Weights of a small mixture-of-experts language model, trained from scratch on English Wikipedia: 128 SwiGLU neurons an expert.
Below are experts of layer 3 (counted from 0) of a mixture-of-experts language model. Rows are named router (the router's row for the expert), gate (a neuron's input weights, with its number), up (a neuron's input weights, with its number) and show model dimensions 0-255. Each number is 500 + 40 x the weight over its row's rms, rounded and kept within 0 to 999. Numbers have three digits each.
After each expert's rows: a language model's description of what the expert responds to; "gets" lists some tokens that make up at least twice as much of what it gets as of all text. This comes from a sample of Wikipedia text that the model never trained on. Tokens count by the router's weight.

# expert 15
router:452543518405459488453533494543552484454491472433454439527555484586480481509531500481551492485500524495435522519515474513481567511605546519499506508494505461516446520451516577461526510536477553539551447493470467544553569505514523477467532526464488482500509569522460417499519551481492521495462484473611522483579493575479438470486463559551511485497531486452500534443529456435589475502467515541578517500544490474490537543542527505470489458461447565465507540542520451582481515505481519432459426480515543534475545538565590533567529486518536485548514459556485504485569464493505449506531527464459537481450556525537503441500527530607534439492553551547481473411427498446453478453507444512486520443491488438483518436476477512432521533532461472465492541537466538512552523520499502
gate0:508519488478468496543495511473500506513508488547483434500551543536535512544557432488572499533436545548396471516497490493542501522491482473468514482550490477433471500488544489486435506534487554505487462498528487566486499543456508563502522542595531525529550502501547490566479515535455484452476573472491470517494429532482508483497586483473464498553533555530434496503514488482488504493551504490487455469476582480530474493495415448466528449545477515424514483490596468470579442483536489379508555502446532545509549527557422468516464499509432423522474522444477550520490453535409457498541549452480536506507561561556548520511464438505504496486457514518527534499529453446531584457543458526519561456419469566589586549483564494484513516512456464544527464492447502510511542523594530
up0:492480521497497476517524503569504511485561480483424467487466474508482402505427472447443533513450533515563554518465493584573497478449514480469475567448447503487483536551490524482507505495482403485488446516554557533452472534506482503449472501531545520523433593489537478513484477537463479544552540479495477447555476473540514580524546494525511571469513534557521470509506468519545462552505550493563484452517539417559496485539517447481493494501495550490492602481497475526529436515514436498544516442490524470572457570529595447419522532454546430561489605483447482497433501517501472570462524477484454479479425471463540484548532455500481509532485528501509467543476468496398528399460481459451507549465499469484494465478604477475526536433508516524468491490503537543524572498557502
Verb endings and prepositions. Past-tense or -ing endings of action verbs in sports and career text (endorsed, defeated, graduated), plus with, for, against.
gets: " with", "ed", "ing", " for", "ated", " against"

# expert 32
router:513526464495447550491523539498481546474530466483488512462469476521485538522504494549526417490454508504492470504559523444509534504495467559484507414506432549457445472560481542450514494460470519445543481505525554496434572570533575533590561518495518487453458512529534590572508486544527488443500519469504529491468501435511530480481540514505455561466428478473478506473442479544445543473447484508493463563526496467436520541523519645580538529513476488493465437574492562480577509475457499432525526453521535428486510461451501538516564536489488517550540490460534467597548523536481485526447522551446527483498507565475494517517449492452516452494519449420476526555513536432464467534499505519444525451504510566446433519533476511533536493554496563482532409568552469432487463528538470
gate0:482486510483446480470465538490427501495573496430536417447440542453510594480501513532524545443451457465536458450480481513439544518518518451538582504497453480461476505503456468486523408485509515525554470493565478456525501482415475493460488546488520555459499448496477463534574481536510545571489535431520455550493489468435460490507446502534441538556530435545516580426442491496487514494474492485483548527509518515564548470485578475474458505494469530513470512458548498573556483434479456540450509453543567460486542543518474513435520436506524538492498407533522490545399449459512398522516487498449490539463503487440618540567491516510576513476433481520501493476526502514490453538479582473529466524533570561473479576551504467459507521456534451486495522479504512477516513506517473
up0:549483477523553541491473514542510485457552453555482465569559477473522557505533497501516476554590489495489481526483492494483401476498537518615468517480454427495521470559448540577529518537551530471511545468460538521529626486469417573581516565538494490548558510514503523495494500543486448449479528510528509573496513476476510473434558498457590500548479481520457472546459422467482530462476519511521473457531518577485575468571545552490541532393474569475423462450460454482520427504535493481507475438493519507504550520457524477490537539521515503540585469504544485459564506475496510387489489465469502474487453484497508485540540451548482545436474553504533471470489500506488534545533453507493594460491497471521447507518449495433505536511478411526535509555506531510474544538497513
Final a and pronouns. Name-final pieces like a, ha, ya, ara in South Asian and other names (Mamatha, Skikda), plus it, which, that, who, closing braces.
gets: "a", " which", "}", " that", " It", " it"

# expert 51
router:489460559517461486486576491537542543428504542509509463487525481473466462520554469504437472491519448533553526507484480445492475461538526511520447506450517410544571547652528496494513480457517578449448528537453482482559530488471554573479545440553514513528519523506556556488538569528507390494459512533517496488493471518542440487531533478504536557434551429510484477352520512495454506552484530479487528505471452495562546542478513489515551547495473517543522557455554590446536459581546503491548564479480532473491446510587540552484500520541521480507480525482487587515484496473544533465532497463499529467479505502480526544574419526478478550530454494451475488458517486397555480553545516542529435483521560451475497537477536486404500487495505517492496500470522481467534502524523512
gate0:571493493444442452504462507567520452530460451549518458506501552510559479489552495491444527515520512529470530532479530451515501484521502516461506487499504499559546526418517487605503405488513481398529533457563509442513527480506492539511538465472518555511450473524532468460433487537564558550507530458518400527448537536540544462519508456496419531455521417468507495512508546591548501497512466560461484542533490556493444498490462454414452516490420487520604459524455464490503465510431498427539510592584514487480493532581457437478536476502540466484487454449511539478498513525569461532508449471542488455513448492466554377518482483507502471487525450507457468445500537545493501502503566508508458540485489437460523524476604534583450554481481524527490463465527478492499488494521485
up0:510506492523552443548465458547497512474484548532563406474480488567500471499469582551443491460489574483531472520538500487525463464542516469537520497507521462523490531467431468518509373475547521523474491467503512454479478485492441515548507506472480506493563489475464546543488571488526434495490541532417475519499531463490499453525558420480481547505512456485470437502485488520533544524530450537500501480564551484540499490480473402506432466528520535446583500461495523422538434449470486487458505553513483446498447509489527494574468488490503489458494424431541567471429457575556552527574479500493488436568482509474486485524439506530510493481500533428502539477457532458492534475459507581525470448536430545463489455485560577527510585455412562410435464567492521521479496507447543
Titles and office roles. Words and endings naming offices and roles, such as President, director, coach, manager, Commissioner, ambassador, often before of.
gets: "et", "er", "ist", "az", "or", "ant"

# expert 26
router:523394418522517535536496548473483505487411561563498534541414513498498483504541513553534456484403424489556511533481505473486450474522510493466376448454548484498482524548467518485449521529582566527425501533481459476519497535522507484471523484523546355442463526496522489517517506478444550494495442483498476568488464531531483458519437508573523489534484437442529506559498522585480503462422530512478497533541492444507516434531532509519508528464526475587522555501532577451538528484556489488550472481518528458486461433507461444487473487463479441482504479438487581434570535461431542461519505520454492560503442498522440508417529467485543536420479517449556532499510491453534550498472488535529466487468498467474494483512528548512514475434472485557475492559490456473447525493472512
gate0:499503410477490548528548479494453418428503526524519475488471534530531434452497463502542513478527561465489530521501446557500457476525434441420429447557465532474565532437522526500475511523498537457511465504493521491451421563515544524428464515478514465433476458487490380499448558479445518521553490471533547509477509507482545512544507518568512537479555523498385438533497535469509531449515477434484571521473507506532498569421450500494498558503494439523522481547535507544506544535470475469396458510494515499482493496515421448540474511521461560487515521504590489452520562534448575508488538487500548504494463488562495500492553518510499493512455439595592456413519471488536507528474538498491540500417508483543598450466465549479546526466516485488509599470491512494460496540528506
up0:454553537445540506448550530515454464494499527527456467590552465488532520423571521482528464484466503469462495490477503508552415473538538443546431453482533558539496489489508478484465507487477542496495503539479518507485610502416534548476533492510472448512521557533528500473484436483505525499488486469522494496527503527464541527466519490556499594515444579537512532460577461427500548449551534488521543496518530484528503486484528514492483524493561386508508514484483543499467465496558440403519527505455475429501465450441457520522533512475523412474540486527466524523454555502463536463522517546542514498437521542541437457437566498501391425438470519490519493468482535497557500504515439510469416507558565413569458448544475545508495457453559495460415467490475559440444479477460468
Word-ending pieces ter/ire. Final word pieces and compound nouns like Win-ter, Spitf-ire, water, power, Street, summer, often in names and tables.
gets: "ter", "ight", "ire", " inter", "ay", "ch"

# expert 13
router:428513446545548511569575496568554580455467526541492474527462439518509543461542470496490519521504449500528512521486517491406476596566490489510524510496535530472432525504470449558529452570543470502579525480532451484503469514484512503450460501502550496529486553432577517496500548483531504528410513431510494491443527565538524473568505453492560451467546510541506479547517505613480454548471456475468523517471564500491547524559461523528481499468490456470502505523540524501477493479451519546560511457458459510460483492468511444450439533520545542476461422495544483527506435453518523531498476505623488592520507489483498491470500487523546559498435512457527460511504433493453566497495461519506490485540497519448516533465521456533477409435458546549575497550499619559550513552452470
gate0:504415483507488493526567506474498511490541466523541512459526486425507571476570528517454509513470477493455532455482531505484491536467499480486529495491529481421521536483367486594475497488553473387423493502437474449515512524517452442460439446541485559477545503543449488527444494444534524564471403488519517537476512550439525530516466514514487496460462522454556618495508555542539527492529514514499488482518539426487514502481443515421529521470484510524527469425490559485474441491517481494537534474438514463531514507520571462501550525494493515524514468526455600467500420475523452505448549449502409523424437484416516421544552452468463502423496542511511547432557547457544507514509543517462588448464495464526484530522482476493499496459503459561522513465509460514542534433505526
up0:481531534448497512527589553507522439545511520565548545468525537539458494475507478476471532496544498536561489555498571578552441518474525509506537519457521525596533522548530568451500467442469480534501551529474472535520497485498460510466480448539490439448544552555464501477539389481507502492513555488526539557493530549507517559483496606482506424489533465515522517495560577481390485524527487599462524514503478443593470450502503541559454522406486529536554561511511451557505513520522504483531504495486525469498513525543533490596505517504564517567528445493468533503503508461527453494497515517471497425507475475462516517493483529534478520543563499424502520472435449485488420466525401496470489498530512431555496554460452530480496495479413407557520552514509421493488492447460494
Range dashes and numbers. En dashes and hyphens in year and score ranges (1839–1842, 6–2, COVID-19), digits, degree signs, and stems like cont, stud.
gets: "–", "-", " cont", " stud", "1", " "

# expert 22
router:487432438487417573533436497523513579540438525417576505505457443491512565447476512462455560514559477487525474493454484466506488470490530516504537463458496482519492524576493456475476544494532568602508515484538473453506456530501574491515542449511472494517511523490538402478474514527477485482543452494539519501520515518524553478504491494518464494443476480544564448446437572590417428585558486479552513514467505550477589512519486504524578520434496508484443460533388529471465557517515567463469539542488505579449476495527512555473491558475434483453512474482507456410473419499513492488541477465492488560487435425515460476495457472525543571530522495493516534517584560497443555545487493476527501492532502467409510491488527464477470482459496490486551464469470497490490547517503565
gate0:530509519499502535581536543520440462404407487451475483559498496471439540484468542553455529517453546504455625469506440487529506562458510574543491483532477519563533506526506471510539489522519567486481495485544524454517524542495479442494511460546468451435512535530544432484530476528512541510450524526598444453524559464547486508525550527552502517457517527496476494481508494453525448486522509515532473486514426506465556515463483445454536460442487558551543540420517486563460521495524516533543445460452459467554541522473570483474517517449501555490513458589520535503494565475520506497505478401570526422507444486532497536520542541486407524542474483594530455590568522494510489466497505522484442553509547529496414569455482522558495484516540544523550498507536567479509523557492545
up0:472507451530487516515546490480542541496471526519526520459379563572489514571580530456442508552568483529519487519477474522520449495474491495523532515457502509548500462443470505538518454517487451486513462466522471471433456535632540491579448526532641486477543510489511528466512526512458439487522559500569493545484542460561524551509563484539559471530479501499504452477433481497456543493415533514536444499491497532515504601494480471510430407518531486493560454530507550473435465474457617544514507571554482483546508482510532475488527478533551533485530541519514541521530490558442534499445429490480537530456518452546393530505540498498530467496482451493491558500546512538467441483538493512491519497523522418577483497522444564534530479561486525456512480502448492492439469497497441
Hyphens in romanized names. Hyphens inside romanized Japanese, Chinese and Korean names and compounds, such as Tosho-gu, Shin-chan, Deutschland-class; also the ud in Saudi.
gets: "-", "ud", "qu", "d", " ", "The"

# expert 62
router:459496488477521496452405587479449475516484497511517547516423479475444533481548561457462558568475494566546572479490558566489513595485535544498477551457483550502518565487450472501499477460541495533527505508521455538509589503473494556482468483578504419538534511471501432445444534536534492527510497536560496485440495464477538441554528492547505464445494426566504467467580460529488547474477514470452546486557472562437500511537468512520459516463487464553523550505457495490494506566543531443508535543514505482503526500495538457578476537407551529474497522545506457503537483489515576396423441526466577580520519445507474514531478464510513470525536474507531521511514419565484498525440500478507527541482546549549514440450489533511547463510562431523485425531436564503491467436499492
gate0:538545456533457470574514530432481517498466423516516468542489492414539542540511494485533497492568437528466551489471516485550485625402487478492478491495493496512491444518445536459478539506511501542496502524442528499511414412479481556462557587502526521545467489490491497543517443428516510493518498502583540595484555447472506564547567451528459526499481578466522512478449502517555525538548578450472468504513467567484546457535433503447519459451544515501488533541464485445452548414466500496526502478492440565532467523530507500574537447477466451598515468541570539466530441504471522488554534507490554517532482542484455559513496505558458530470456478524580496592516526509473499503463514533459514475431442532475507478543490505485521446551520442539524511507408460542502515465504497
up0:453511546510512471503541492503441510482545499456515509571559527524472492536538513445509495485409475497538450434493553485514555513483564518437546430462489509554488470506479397542511487474508512474504428438437540476528522496527539527488460489527548551391529526514458530523487482498539435518526532484457495511533576528459497539496473458492458493410505573523529558513474491429530588481511474459481535410516465443505458491440461509516509531433452503495538501499545474471458513542537469435476508504503442476515356469485494488447485505520499522472581467453452457507464444484495429488551514490520508545539499428526485592485464468453483523518479549527500519562486538499529406462552457522484537507585548515480481447541494477531404551529441470492523466412485490491498431487462413
Score and number punctuation. En dashes, colons, commas and decimal points between digits in scores and stats tables, such as 2–1, 17:00, 4 × 400; also ro, bro.
gets: "–", " ro", " +", ":", " bro", "N"

# expert 35
router:467504450532457556478565466519516477498521543505515459514388539472453519426519482434508455516444494454465389516499512542501498486490508512477552530436461498483470483519558545490451515522489519507571535505576478497542526494478524410492423471491463519440431516489543523488508462530471524496453520492490496496519627493486492453486615478455503466519460464493505454505466484515516520580529413462502578485454474488546521533517515559527568457511527500470496494573441528443496468555539480435466505502526443466491503468498587542458513606437470472480469469457488456497556549535513531535448506558551466530505476502521489544503489514421447549502500504445495523391474451467447404538511488477443543521492466491512486550492493539532518464407503472586506484477467501419500522443500551
gate0:463481525425481430503552484479483532526490473465533517492475457518506488587459495459544540562439522576466515505471527500501535465561546477509585483487506521517414480534515505572537442480511543473564544467487538489516530399491482479476493577473533519487472528507494532541469421542486446447473525563448479607516472415523463432479481512507501520571472541513498508470503485452563580515547517475511493503560528507522402486540471526537575510533556405468437533449507504532579510439479427494496546520498504465511621392481480517465507505514469485511453511448496510513533539512550481563497517521520468522539536475484455555493529543453438518506552516524516480466450512415501449457490492508546502546472539552460554519485460521542507535503490514483466491377530476520402544493498520
up0:478466481550466581560517516510519478543510488559515482544498495443519546479451514513493499454550512443533488471472484558487498499501455493558467490514508456449482518532502559467521483557484501524482466463470488410455546452570493536525442546521406492466480525513479428469482388445502530461578424538412448505530477502501520485471522498491535573443482586473506445480450543513533558438466473510482468459461441518502523449434511507521458517476493521518531505472523555566500492534426481532415508499566515559479442469490500610465496487425525524520547528461587527494472543481503421555531470454467498546493426512530469517492503517509470450556561458524508473600516522577432502499509507518480432431494531532581481437445526504453470550543481465503550427485489553450503466477519455
Non-English name syllables. Final i and vowel syllables of Japanese and other romanized names, characters in Chinese, Thai or Greek script, and object pronouns them, him: Suzuki, Hideaki.
gets: "i", " them", " it", "ai", "u", " him"

# expert 59
router:453487551461491481575505487440453480568473523529437502517528497518515486559493509522434570513476475527516500485461489475448575476510458425441419473506505603477523553516482562471458501407529474538525532567473530516512490434522440471533500512484434485463610531506494513570460516608505455489532475529440526460568524450525472487461515515475432499486545508450501518503556432511513537498562534462531433489519497475506502519470498533495563477491477513464543488531547436480512511470507480547516521476506472500460492499426492474509485481587495530472607499596498528523505522531476546511489477526504490543552483460412398489506473390484436493479553471504473522412466456505538476518453511546538516611557482481502519553486497496453531601528530484510483524451489494523519441445433466
gate0:503504517494536484497554526495468528508522475521499474505542509507443440557413544471496595508506539494515415520521609502464502518487453439501526475549541524508535521465465565520501427578540474522493462514527532502487543448526437481538487545519509523553556483533470496484480521539414501462505474500500553511493467463555492468489563565454496520459554500495572429517486503484518534465432492511548464476491534541441425509503478464477515569411545452530500489482451481498537495400497435480503381496516417528472522557582515538499512549489541465508515472527514494447470519523484461494428572525468484493497470517463493535556508542496419497558565455552563468467446512539445516497565456518625498526477545564473479470468498494453462495543488614445504418494517500440491509449470513
up0:541569425490481495503542444431549529544570491521495481552544480574489536462422506524582433542464518507511522525530558466456476456507483602474550504570510484490525548469548469424540467518473530434455484490542465517493431579538509453515499589456449514481500525538461547535485512464532569540536486523545467510490455462515469518537490499515567461452470455529540477513467515498539488530536417533464440564543496458556527445509533457463499475571503479573518457500498495529479540495410509522514565407403513455540535505523523460439483522507486472531385462549486499497493529534520549517443513517448509420578503466393532511500527482489573573471415453494538521478496532435506493548464503508541498508543525521452450458479522510526506487530500496473521469486488517542510531505424480
Capitalized name openings. Short capitalized openings of proper names and place names, such as Man, Me, Le, Dan, Don: Manishtusu, Isle of Man, Whiteway.
gets: " Le", " Man", " me", "le", " Me", " Sw"

# expert 47
router:501454432432534449451483512538425485474489485521461468495583483507509494526441492532520563535525505509431480533533519466509495552509537482531476549537471470475555568508445526486543465424502474537472463450535501518528491522430518484519479532484524483480443506556540481474578433510468477431485484543487524419582549497496613504494516484597533511489581495505528514520486524516371522525430462481525537488473511551452507505546476492448512602449505463542455534527396579481489536438487554485475448497525513500505501522544458556509416490529541499460499569553460483485556591495475519418496566536498510503466515457530457481532492484511460469523495503478514513445492474501474500483501467499528626544471461521507498487480533531500530489636471526494438489560503414463467486514486465
gate1:526485453563533434532488534532448473470495572482431553500570530516439559524568446529527556487475458479460464555492465418492461488418503514550505470532451434555520530529433510545533538560421467507530499549527510497534496493522486504572501547535490476513480501479506477479459514483514448490565504418564413510516498528503537492451549533457475561537565421489504523483511409494523532466508553531493487510505386536529475456483447465521533472395483480483498489528487559497483560460527493504508549498526538481471511488499490469502476546470411569480487542593470527453559482403509451463537506453482515595459534515437493505476483482458445551519515591516452528505497474497451471416519513489480533463524511528472450507530536448503529462569514474483428517575465433491501427517480534
up1:462513414431471566549436456579486530469462477482530468520492546446525481511504502438525469501430486519536509481506607516478535501468545473535439427502484550472512476497535526438561454581543538479500509475585433555554478501478455494483515484495444433501517503488541518389447552438515531480460512542574498559449538543482469470459471531513479488558544495509493474478505500549511504520492577400562496497518493435482479441516589388496455484471540583503494530492511510496532527576467523498425549525459479496496488503495558463519514592450497535516478512528489492533538504500511553492426539512584511509505495502471533528439537458483520442468462494572503486442525478461449534433498475421478472514444474539463543501555510512539522522464486446452525488522456567550579531453488499
Initial capitals of names. Capital letters beginning personal names and proper nouns, often foreign, in tables and lists, mostly S, G, D, N: Sadigov, Sergiy, González.
gets: " S", " G", " D", " N", " A", " J"

# expert 28
router:533485504515550514580408477480530481570586554521593454462424496468483493537446486579457535469500432457538514541493481568499460402555488408481490492432567527528500472485459499474491545555480538536498532475479460494497526541422553488492512497512476479522508455485554468515469486520450439578508559601435585467490440458434543519482508389533445518448498428513524497552540476543548478511514467436433444536468516469471447451536480512466507532430492502530494515457454456531486445529513583436517543535450485444526545475522515513492501502467485451455496505492619463480460472491448527461444430579450523458532499486439416479470511494524514518459509474496534494519541528519536461526524552480481473480436538514459483510486495520571471487459499519500508518486491528507484504468489533
gate0:533442496502503449467548531573506483489507488540598474534468448504467473503493517565517491456442510509497596489469511472461477425519530493480513468619517511559499480448500501428553536422529475487528562531484557492501446537577500467535467563483521565476424494484475474467464464538537501521459499503516454489482488496448527562452484455572513483513498504494507482486433375490512448483473461517467497570604519526492381499478491481455466515486461447527558531416507491590463467461511468450466523524515520548595499548522408533539554523451489503492513541475465470552492501517513499469526501526566483508493471505553538528439455502533449457453546503458596485471538457556523540438558562528568507486522531523508479510499550512490462499454474461453404484529527477461466452487478534
up0:545529454502466472502435499541546435451512491582564592505529510470524519461474556558534497557496490551563522449467520512538541521489478527535514557519476498547641586579491448476546557530562509493497520504495479470418532507503468534482499479547483541520542465509486531549577447522534534495507556512461480473421419517478488473457527487507515414543535544433536507529465494467517493505544550547492445504547477522549451475500486509460472501487498449524567425509532523504536511503508505447441533447490552469595513528529533515508543543485556495509498522472524472529499476460471522482503517467612484519441484402500495495503412524383423559491546485518491537507539557500449446444472490442491521421547580486556447489515539516522475522500521565529482523503552470523490518563475486
Compass directions. Compass direction words and their endings in geography and road descriptions, such as heads east, north, Southern, south-east; also km.
gets: "he", "x", " e", " North", " South", " north"

# expert 37
router:451493464468529555465474489449490451485532509528471476508493500456521553497521512494505473491447424551533528523524579504547462412540505484525488402469465432542540479473486548511561506443498497465533530486531443532412494461568560524548478531464447427511479565543514476465543551513529529487553508428504502431498478454566539534496554464489600533452538539573572448421566486461463514552547533509567460497466511480539486473536526507455539495490515494603487543495523526443466504507473445408544514507580563483501489472457518584464513463458519484541454527509469458523554520511503522462477532513557528546465518437517417504498550453509527494545458473514546501568548506476580455431488517485542501431510543484522462433570522515447498504558534496510492513504516442504415480426510495
gate0:481520468408532410467443601531507484450452535517486522508509505460489536474511529477500545435502456575511546531490508487529463580546496484497444489501526432518568527529424542590498507469464496495561477436573594478487511536464496536516501456477485509434472514556421523506491524467504520488527434490583561470505541502512517538575490541420439502465536536600535516580498527462425544518449500482422520537480522504554470479503517534564467482453554565480507506476458547501530446485448456510449465507531548493552474520423510525501496499502540514540497485484481499538548492498585474460494514520515479518464514418489536502580464552584459465483470472484536492515466396441499427543517472421518436547510438486482501466506528486535515449580555541518477496432491494515492457511485484
up0:494563508469452561535403515509462515531459493488523471500492461558480564472524558551538489491438511477444510514458526502548425562538378528510521526465484455532515455444416431486463425494505511498478554467480449510526551495431515469530440516499516496505538557430515451538498486469544459451460394477461469523492470507493445531502551503482471428552479541522460474546524538530551475527561493508499464520428466543533527412518507492530474467489448478488525489460568479527508499525575527540504556464441509515508470422537485497549556449493502448492605423457468539432509513492456490440458470548477450556513511500512517457488498469475461588479536514459506516497459465487454540508496528553515560531568512559476517548491559556555529535542460475468519466472554404477445549470505564
Country codes and abbreviations. Letters within three-letter country codes and short all-caps abbreviations in sports results tables, such as P'A'R, P'O'L, U'K'R, FC, USA.
gets: "A", "R", "E", "N", "C", "O"

# expert 14
router:603482487535493489518553493501461559528505456516504456497473456412447508472474444452436534544499530512580555493447536548485555462531441536544507517487515515443438518465580529483520542472525426458500476551465507540486533524494470556453526459556504523594558512542492490524555449555437530537446550499454510498487484555500477507500477449469512538586491472484475559502502495542441474609425446518527387477568512484405533484512546528537515475456421554452556546465461501512506480564481470558483471514517545493522489484537439455508517540514540457447489490537412472529505512523553524461543516464522526496501444418484532493493449506470598468520522491517456546487572508450494455556486520538509536448497490526488567478417492517508554431500530529539518455512549501531489504576488508
gate0:510488429459518462568468531539498487518512495491539464509554503485560500446545484456547484435586498552528495453546522524415551481445511494493442525485520512513458490518471510510609427503570432446524513534494549479470501431493506455449485484466532512521526524472509488467515489477515520550475457568480507532438467403452538542555476469545472534558479533444548493506523537506531428489486569531609529472456513577496463570518474550477511492604508524446477521446540489527519492532431478479442551518540457433446473470566505562448549425578476524467533522490481509564477446549499470513480582505476500564509430503491537502513509502486447462514571533496565543545479474496535440567417490477494572483491515504540510522507478512511432514578503542499446497489582526569530503477465481
up0:469527448467445582448531523552532541502472513465464442553481471498542428503574568473483494518492499472497426458475538468526537468523502461461526483409461408475529569441455579490451501529523447502533477405516457515520498465486531576482570514555496513491516537490471479529568536540439436509535485462519464562554481527492548463513560530488487557485439476492516486490498533542488493484468484531473519541517473544481546578538483499523444521549485535561550486489444495538518539461460485529474526527483535471546478452451433530495482490560521450536554485515590454511501515472536438580438441533494528491454420491492519462458487541536496526574455523550483488608482526578488534535466495507422484551443463489641473477562484467459502486461516523474490421493465478539474502489480456
Coordinates and decimals. Digits after decimal points and symbols in coordinates and measurements, such as 36°32′7.09″N, degree and prime marks, %, km, mi.
gets: "0", "5", "3", "°", "4", "8"

# expert 1
router:456511409529478495524478442546452482462522475503615429444470440450562511532478444473509483490454443549468484515456555532577479459556446524543529463466505461552483514440538486515543477579568543490557473437494489497549516508506518534473465501518537498446483541479498510487516501499552484464483589514453481512504401544500482459552575455501559399449497512492448511505510526581478521506505478542465516500535506465493549481503502545551531452511495505489543506542504454468439528490422529500547474446494504403470472533540508512550510542501489481515455559403404483514511556526475490565497495516557476504467429499505555486487460577506517478484438533431531491496534431444548587490509476579559485466496512495517489503500485562498463504489556547509570531480580524573426515529493441
gate0:507511518498487445487530518505490513560490573463523465501515412488522547471527522516502486535411464545508469575523570519485506458522443491456482528533498467487496548455446438512611478555486501444448506468501521487531479490527511488447446508451506443520541433449502500508498497605526489523532473503540540460492545468456492486502516531536507533558543522528512507472479565547475506501545556461550506444503570540567582506543459489475430408530521593501564473481484540471503519466491504538584505495559528481530548509394502481500453546530498461557503538558389491480510480515540482415525540476520513511498605561478509483498508535528429567537506461559459483500597397485557472539476549495533536520467490490532555541468517542513429456497572528536507561470466502469528558457490477
up0:467554456467491482548512512434449472453522518501511538466502498486454487496568509515460529498515453537508493544436551543439510508554528539426486500468545481518498527531482515455499497507464561468480475517484526437491569497489483442496519570565450536541497526520527476494493476502554523479487491451465634480476481477462526494456472456529480521476420546577559546470527491499474568494443581546536523531514509481448471488533515472479527394476516519496462485499477585503464573421459552485540501497450496552488522468489495448460546467440512464537466538520496449460450435496519510576454481517456564526395541520457463468520437470383466397520436492492532487581501448505520525498486501558517569503503498525531473485514516565394441459515463434567478468503470488490537523570470568
Letters inside acronyms. Capital letters and letter pairs in the middle or end of all-caps abbreviations and call signs, such as UN'C', WX'Y'Z, MM'P', IIHS.
gets: "C", "A", "S", "T", "I", "L"

# expert 60
router:534518414546507467447490594454532470541554399502532498521472485486467471450566502460492537551523509456457514475519489519507516463470575471592489508541406448527456534523458541568470491441520473449502471435464469472405524486502456509475498519501498478502580461549498528504552485566436484576530520523525501488600564508496510527484525505537432500534531480460450519522427482531518525467463485531511467522548459548524485495501451532457486450501500538548573468449545462480554518484464458546544502523466547487516541474472541510502499521531422452540493512474508575528489521466411491452529527472518459490490541469550487538503512494547429426532500486605514498532521538561543419497509486496488566438607453573570489443464470493496495485557564452528501558464516499533513539469567537
gate0:470453490520505480463507520508501547485502516491459552475525517551364471487498510555538461509568510591540539473489470467466479548479576509512506479556520406507540507469508484503475566483550461427488511544472453534499540512543501451451472507532511447491521479487534422415516492546595508400508510501536582503426470549473490437564524478506520528476602501533491536459473589499490538465498541501527576478439530522546490574566548515453472484490464485520489471514551520516504562548509473467402464481450498469540499522465538532495505481519520450525540558554409491484550520505477471510505526493523509492536458548463506480525434549484565503519511511391500451436524531487478470498477494424526521487459462503578511555486491560458541512602462519505464428508478501491520513474487615
up0:507522491500499485532451455540476491480502540544587517516503462554521419562564549513461536575527453491533511578485582566509451465487557505491474392514546484483510539471470449450506578533529577482510495476475491508441523454471474468548489467447478518461529489479445466517487492450504438531581580523479452462524521476527420529460495466471457551500598532489539403573519473464516561560541487569524499461458507475527505579490545497440563488441498505495467510514512461476499478486500481545541544484434509558433536484466446478479535531433454429480527430449560509443503488501521474501521579552506535518468535482446471481480529526448509537495414526555501516552529491529471487538509529369449498515496489525411454538504500504503475476459538433485516495467473439446489506504534540
Digits in numbers. Individual digits inside multi-digit numbers, especially vote counts, populations and statistics in tables, such as 3,829 or 659.
gets: "0", "5", "7", "6", "8", "4"

# expert 7
router:491462493446548530406551455509513468440509536519527467478564489506462482495460570457509556451516415515547497498483405504557470538483515489512496462536499458500478514525525488489448448558523542522446567506445533522461512493527495523475515462459558512520553440457487470484528512450479506536535490417457446394518523526468487515488540503541528532463475506544566485497472480501542415485474508453526588481459470515556492508554444435503521507518504495595570570502560434529478502491534523454553555469499489587482524470454547460473507497540442539552497515554489523522474439521470532487501595563431499551520558502477520499431499509501480549533553492589450524482565515468521478558500524576487551506505547517492570527497558463456529527431502512408500504453521576485545554570477417
gate1:502551492538494515541531524475552479521478508495458464500458490493523546531541537539453514478516470504540530514460474543483488560486544487430519531487490503546542519472463474383496525525533471518447440482487454533471424488487526489456543541426516494533433529521454517617547502527420526520530496487555529473422467493439541508482494589483529495519516538500469529532490519435525500483478536454474471541422474472553442448470450462463497448518523552561500478499460527517518566387434473417530541500520481470547525488492469468465402556484517525560476444458534497472543522513460539433476500534513496622528491439559543542542553541474466518516455539500524536496510541568557479478500563474475461533516518497546534523462524499516579423551525511475559539484513603592433518444488467
up1:516482477522406492560542528533509487486510426465501523440533596564512531565419492499485484528529513477583512509432475500495442560463382517503485439493449468512489534531495496531530533425501576567520416508512515434573502499506607517550497552468522537517503522524544509504619496496499524547483454521519493549527474495506557492502504469503511480494550496488473533521523571514523458484479459455470453486496506461420544507423539445454520551440491467482530479502536524533493521537475519462550506582480540433447528481555483514451518489455464505508488544529447487514478546520491548483505517509543438401471481507572501495453466516478522522466511498460486502534497562422460541508520457472472467576471467510426564526504504530541427486498459576470481533409513600500521543474454586
Common word-initial stems. Opening word pieces that begin longer words, such as under, con, ag, polit, Ac(adem), art, Met(heny), often after "the" or "a".
gets: " con", " under", " Con", "ast", " ac", " Ad"